config.toml
num_hidden_layers = 20
hidden_size = 640
d_expert = 464
num_key_value_heads = 1
rope_theta = 10000.0
init_std_down = 0.0311
optimizer = "soap_variant"
lr_head = 0.0059
max_grad_norm = 2.0
decay_fraction = 1.0
train_tokens = 1095000000
dataset = "wikipedia_en"
Below are experts of layer 11 (counted from 0) of a mixture-of-experts language model. Rows are named router (the router's row for the expert), up (a neuron's input weights, with its number) and show model dimensions 240-319. Each number is 128 + 24 x the weight over its row's rms, rounded and kept within 0 to 255. Numbers have three digits each.
After each expert's rows: "comes after" lists some tokens at least twice as common just before its tokens as in all text. This comes from a sample of Wikipedia text that the model never trained on. Tokens count by the router's weight.

# expert 9
router:069151150101101136131169092119136117132181128107134163086078093152160151135115098119157147110105156118156123140156123137153090107146142136123137169100133141093151115132124157128146117089130132140123094183140179114101160137114113170114148128
up0:119168106108146132104125126124104105099132075084144117129069140149130139126093141066129100097130134104088130119154134146163139135125133124165103112177149160125146133133108094118122182162140126066093136053123116117141142137123103135110132150
up1:128139125074191144165108096118128115145126110151140145124099110152134119136109139131117129128065100112114118166168128088145107093143082126169137105111149188171152126106120140132168115163166139160132136153054152122088142109158131154144142153
up2:133137131115111152148140109110100142135130140179175118131097118149137118160139150076128128154120142150097148171156140130133134137094123117117138152180128093135135101141119146105132121085124123156138146138180097108126150103098103137077138126
up3:153139127135172114134167124162075138107095119125129106122082125104145147152095130127091088136096138161148110116130137142168160086105093161101176104094138105124125142110108136096106084109149165142100106129112146108150184139089124072162125103
up4:154121181113104126145112103140111091165163188133123133092103126118140144146133111104116102106132158140161105156121128100100136132135132143104140142116117100075102117165149155123109126156134122127151126124111162075100136161070163136111095164
up5:100144088115101138128180124141153148129143134115146131111123109126107091132100137119126114139154081140104195165156125109138095113094128091145089125140171106135145130098102116108115092126110162118105143128175129090153131144121159119149137102
up6:130144115117115154093151155091164132117144141142150154146090134121181114172079106147114135115121103134169131145128127139126140126187134139154092135166123130091133113103144110172117100150108152136137128159133162128176123149132138135112112121
up7:153168147119102142135134133147129111121157143132173126115157073125128117140121110142102092124113136126127170106118139133122107128121134179128131146180104142126092145122099146125141120147107126107139135108123119082097142100112139147130107121
up8:089104106143083135117118150144114131109161107138120097152158122124131136138089105124150138128107114111142127067155134045061141156132127112114065095146148157164158151113132136157119154133138143169105105137160149118172131084141139085132123127
up9:082140134133113121142143157161129138110147111081108134085131102122119096100145156101158083111130172147127190099116098111149140139148151073123142125130087134137111159127134132149081131169114101159171123138087149124134114154138124173142127102
up10:098137115175116097119122115137103121119120122179104157127122147170146090151096153141090090159139099136101124123146139104180195120113144146111123070143155101147164119089094115137100109132085109123124098121111125112116137173103136181150115130
up11:113151111143098163113121104140146123141162148127159115095121118112138134104153130144129126114151118184147154139116104144123098097144089160119131151127109122121116162136092138112130156139100151144100116090114108103084126159110150141146124128
up12:118144126136108120120144155122152090137142122147133144113152135090156146111139118133168137094123089101091110134136150086119116126119134154152105142116141103109131096128120082102110136152135117122110164128110084124176152140095191156107186163
up13:185152163177118091122119105178128118140134099142145151116105140140111124107155137143095135138153119161170172135176118162111118128106151159121108124129141130133107138115120130121152129186094131155137091140140135145134139134087144125110139136
comes after: "of ", "'", "\n", "in ", "–", "\n\n"

# expert 1
router:095156136165122146137172121100125135111124128107143177122101079159175117136128158091146121186121116150167147138128128150105175109137107156091073128131103086109092111134115143132081153138108142107145075146126128135131149111102141140139171147
up0:105107176126142128108148103084108112124142127127154142123088073145116127117125089117102118121102102139141099113129122101099149151143114134134156137116153139111117155150177135133091159158170112123130111170147120157148107120132122120128138134
up1:174098138150097148164123137110098149104138139153125151164081100153146151162127119185126139138135100182106123142096130130144168050139151089143167134150094117117105150179167162118154134088113127152117168112110121135153114139130127162116123119
up2:117122104125117136152097108083164129164157154124103084105099128121162159124131114093149103158115143135136109156121121109127156112144144157082125157118106147123142122140107126158120174099089122145146110117124152177150164158109112167127103160
up3:116105172133104090086109155139167180102108136098119134154134128165182137093119154079110113165104095120103135131141128149120161153136165136152098113124118115121146139153121143108124152133121122162111125154108130144095133080127112108151129109
up4:109156127078142121134131142089119134137128109124115145113111148116143134151164136159146145125187089153173122110155156166143138151121111137064129120162140106143114112093166130119144156114135161109163136095110160099139113120139127123165147143
up5:133127143179118144146130129108161098137124128144131164065095151130165099147181139147135153164113122146127120140120102108144128107136127113176177114124131162127163157090161190140080140095158176117109119149137156116114073114120143194136129131
up6:126121130170147091143108050157120132134139108136138125097166118135117114142113138129122161096139159139139128124148116092131134121066128158122112141127086124108109133123099150104173124152114148121106126096058172123108087126082170144137099136
up7:136130125111135128100138119126135123157123162116133103164066153095104137116114133129168132116113148133135150106121115124110129198127097163138118175115056160121122177138129095118123117130120138113143173157130124162068171122081105110147130118
up8:141113139120122142100143115089110108139153129142103150097120120200098139172134108113129120108135126158120111143109123149094160137087138129175133111162149151081125160142143133094120127112122164189132187114122119119150126110134105144134158158
up9:161090135159169069153172059085146125131120193135134126095111109163120128113065135125175186124145120149172101099127119156155147123111151125143076153132125132158147123083097126162125152129109122115077139153069162115136121165155117098093137123
up10:174104103110144105159160127116130131157138141129137191139096131104161120145087143132153127141133120134084171141171118106051114133139136173136134144172159145115122153169134173125136073092113117150085113114150138107116145104103160146153174112
up11:146170109083149133118105121126133114093122116126099169148099131148110079143131134154128165135144162122141150131129123139101137141126135136121157112135123150144086126113123186071147217160107158138135125121126127105107139178099139115092129097
up12:111152156088110162124132137164146148119160136158095159145079119115106113107115138103118127160123096167135158087146141160117155142110128123118100122148144116085118118162129148149136137108146181131106109096167124132092132070122118119148154163
up13:138135151136135128136129150096160169122111127079137141135101128125153146145166119123163075165088086165102130141102101126110138077143130174101123120152128111133132106142103164120124138092096103124123151131088156166146166113121168097124107156
comes after: "| ", "(", ",", ".", "201", "; "

# expert 3
router:135165145145129117132088153102102086077071123131131133125168106133143129114137146148134130091108127105098130094135156142136138162120157122149101092145115157140170091114165127142134135120158128122138124104126136132110063117117097135124126133
up0:153162140127104123099108108085101138073124159120140091154154092147128103165142131143102124170180109147094149155129115115147101123099112153090138129097104121156159124187142102120160123141122076124106129141113117103114148138152131169132112170
up1:120138134149071116082131095108174163146140110105119101151148112103117102169067129112128103106074133123116108125153105093172103112109131145114136121116147175133139108124124147101128127128139105113139103102116121134134090110113097118137151156
up2:098123130095132160126098092131083106147126115132098156139122170132129147113126138151105129088119117175142137150131112097154148130098127138163084128118098155136126140105155116149107156138127098088093171142184125118123122135126104123175118136
up3:118145123119123205165103136107142162129126091127121182099130115117150160132111116122155108090129103133142138098152118065142112099114111123131149134145118147141088089126099147124130108128126073092078135103177122142111080194169129129141125161
up4:170172144145161113154093106116123187146095119117126116129153056115080128122120163151116117130165120122108113107123120139177166113116113117119126105123127152159130142160130080132147117121129138131105089125114109077111155098112112110096108145
up5:085125162109121088106117095136120106159099161124132144114101124155074098118111161158145137126127126125071116148165111136145124099116135121133109120176120124121148138121135140164094101093137126152166143098085161141146123138093127094105126162
up6:101131176123120119101130104123096126133136123139174209180089144091097139109157121140140145114111169144095096120110149115132146173184131107114132133119062123198124132130134158094101113115151149159122092123069132138196081116104137124124128132
up7:130114152165147110126135139134149133121136132132106163155111133088141150158122166117161081122143118091123118110081121127151104160166135155145081150141147143094137107108103114150131134133081145158193154104099147163100096085136115145134109118
up8:131110156122150153144137125140153136124107147124112129139145124135135135112120155154120122118144081146133113157130155139120148147098116116110135137102145107120130109151105147101110128122128108098142125133151103175168154121082158140096128137
up9:140142117109135153112165119124151159085171119121122153168150126158108104127062119105149126129115101136120091125099150146109202120115166123127120164115167145093120157100125117137145117125108127130103138094143089150105124151149149132129122125
up10:148140132115144133128111128134152074178133140125091106165092094142140115123124134121181181099104098153161118105146136109095115144102136105147177111130144169098139091104134156165121132125128108166125108103136090129136149109095141161121108078
up11:125131094059132130110179116096102176124146140143194174148124138098149151104092119126175143135081127150152084113129125137098141149090158108179122101152104127130125119137128123124136140133145093107093115128132127131091084156139108121150121156
up12:162136097140110111114126183120171132178101124150080162136135099127111107105151190172163142163084108162119143127136118143114100153160121096157115119148100127167121131094109097107150117121107105115151167140106134161132097118153085113084165164
up13:125152116103165124109161106128131106125099121056113089140139148134122116106107136090094141140208125139145153113154098119152106182110120179144165131123113122133132088160122139092124157089122177124105121119131125128142105114081097111115137159
comes after: "- ", "\n\n", "\n", "C", "is ", "was "

# expert 11
router:108109083111119124116135114103152131157096144124110088152177112096147136151133125126159146159154115107101128166131101142158134095159151156179133146099126124135123164135082162171138098161146150117115161085129104169135141167174110137156099133
up0:126174144131131098086108170169105130102149139134150126114142110126131103125125144101090148123151121156167125163183109133123116147116135164148148100105108139109161142143094135131143109120133096103094124120123127133147090111093159111132097100
up1:126138142150129140090103086082127146131131132157087146112136068131132140163176137131164112108137190145118126128111129151150103116147138155105120155137122083125162146131100131153119155108133153150144133145131124153123113151103126068103115156
up2:146105118126155106123149151128119145133129143116119160099126128111179125159097118130142112141151114151089092112119121083125158106143141094081129149132140119097135140103123075125153151120109160157163120123121111132117137090125109154130142107
up3:177137133116107097112120128146101155142111111114109127107116103119160135179143144136129139187124120153114160174105121103137121151142157149163145124113125124115108146091154131153129114141143134155100121135145129135134159141125100113116138172
up4:110161106177135131107111137101112103103100096133115174135147087131093126124126110122133151113126158112133188071150094093123130142095121110107106123115138118149156137159111161169156127139166116122151127139142134141136114112124182135114131111
up5:108124133125130129147100093111101182143145122127102156141179183080100128124119168145147148154107150101162102164093125123116145160124133136118111144125127107131157096125126157173121130107116144129198133154089102129133129121151130140097158119
up6:117130165099180168159127123166137146182113140112107138102112125120173119164158128133093149130115090128144137175176172164138134107158118124121111138110138113078097077137146125113134159086130123099163127117160152144129127117158151117103153089
up7:106135155158135119110135068143118142135134171134140121119140130156132134137115129074103131124136131147127123131167165145125126129077100171131103120114137151092120133135083137109122133120086136161130105122102163152147101163128163119138115114
up8:172106118123149141089155114113124108142137103108085125124118111097141130080088133097158107110089134146112077165148113092138167117155145095150160089161116123104165143098112133147155155121106126124098174113151143121074136126106148142147180134
up9:135131163141119075183153108130138128116061135126127128107145134140133142140125133126128146125122136127073071136119102155119167073135119143116103165120173116123142144121173118162139096105135110116136152140136147082116123120110109081172165111
up10:119139095135154143092113133125146140153134144133115110100093130034106143106144113147098132137113141153121116117148152143141085090195139134138127106125126106152117144132106132139090168162117091126141098127158137110178146096153163112183139091
up11:147118163135134120141133163109135163126120139126112143127115139131109146149151124128122171128136142156090125136141116107138171170131124141101085108129101139118141088139176199141122098114134140126177152103097118173191116099121148106131132134
up12:135164124101123105140120090125133174137106133115114130122127135120100192120122148091115145099103123118110133094144142099104150144123125167148113127154117113115138111140123174161105095141087160175109144111094156138155152148111134094097141118
up13:118136162166121112111122127161116091164093161157136130140093142123136152133107106110115164096101109124147166146142112123138141121109123163136113133123126168178150122116092138152158116120144121104116154160120103129105122125146156087068123113
comes after: ", ", "- ", "of ", ": ", ". ", "and "

# expert 8
router:150096196122126137115147104162157138123145089121122105119113218151108124153171153122112157085107073130104103170108104168129132145101130093102140105137151119157141102100150130114137140147104092126125167129110099128135135126168117143136127135
up0:093146118106142115123133110084131142129115160144106133155136074125135180126096133127131133112141102128132119148105103163110144124117104104163107170086145119114117108130098164151101129138170146158170134080112163139165114130139148096092149111
up1:130127131097151160124173167141155128132166092112125136118099103131162157128152152142110120099122109158084125131112084119133084083108161107132130116152120129156149153121085114087112095079119106158137143157094096149127130137122091137106140117
up2:129125076113126116133113103169134149078137143116115090102115133127181129158106132106157137120146095149140102137120103127124122103119100109135150119116149106153120143120112113177085136095115153126095134086138125108138127152183113114153101122
up3:138109125126152124100153133141096112144141065127129128093125119138126151161094137133096139155163107111077163091130108178130117125119160131105111125150125161132124113112104091157122129101120144110110110090109135117121141125105094082102167111
up4:140095126115217134090168099130150140109123083126164177103116156103128129124108121087142089125153124145107131116121133170106105145148132108137113114105094139176137119163156136139114106113102138168137083111130115120139106101103125132150155129
up5:117134102117142160106146122104122104154167113118136111135144117102131126142123121129146091098140109081157120150089113136134111167138111132163145093125181147179155112188117109103123086166126116159076091126093135074127108131139110107135157131
up6:141132148133160135099148193196119140145177111148137166111119150128103111134154109130133114149130114157114160133171110184116137142133115096138151099138113130102127139112093109092127122117122154112109113102163121178157147100132125140092113116
up7:120150141170123132141140118128102115091172099116104151148127146120123130087082155110133084130125082116172165168125111114098133178119115111149160114129156189108158132126108104156143131143154122190096137120145124093152168141111173078169156124
up8:121117155151139132122145169136108111123137123092100185110125112124138157162112121145122099127114124091117174171197148155136162164134103151127115120142168118116147142114153114123125164143082144111110104128072123117131120094091135169132154086
up9:171142155119113145134095093134130120144135113117086126122112104125144166117091127126153100117098115120129114133129046096157080107083098124099155140124118136125127174125107118119163120149127142113177171104112120131091141075097145112127118138
up10:112113116136091166145125133132135139109147149124129136138153151107093169073130106113094126094117136125140142151136103136113136128103143187120080177122112159126138142115105124151136186090105111099146073122105099125125100134122111117110123076
up11:144119125106139142085157078106123185145149109152134125094125135126115160093083133121159105137087064148161109134132138145168168137155122109132154117153076094094154123113120113108177143137120149100110106156123124136106165127123090138122143101
up12:153128087163165106145168089122133141111123110082104185123114141153134130142148129103166101098129142133086119111113130112127145131117141166192112125103140135141135181165129123126138118103143095125116109109106114135143087120156155119074174156
up13:099101112151127125136087129115122127100165155116102159156118098148159101120119101173110088087130123119111137096090115161186105122134120099123122086122142159150153158081081111090135134130093154107110118157151164145129128148163127105124114137
comes after: "\n", "|", ".", ")", " ", "=="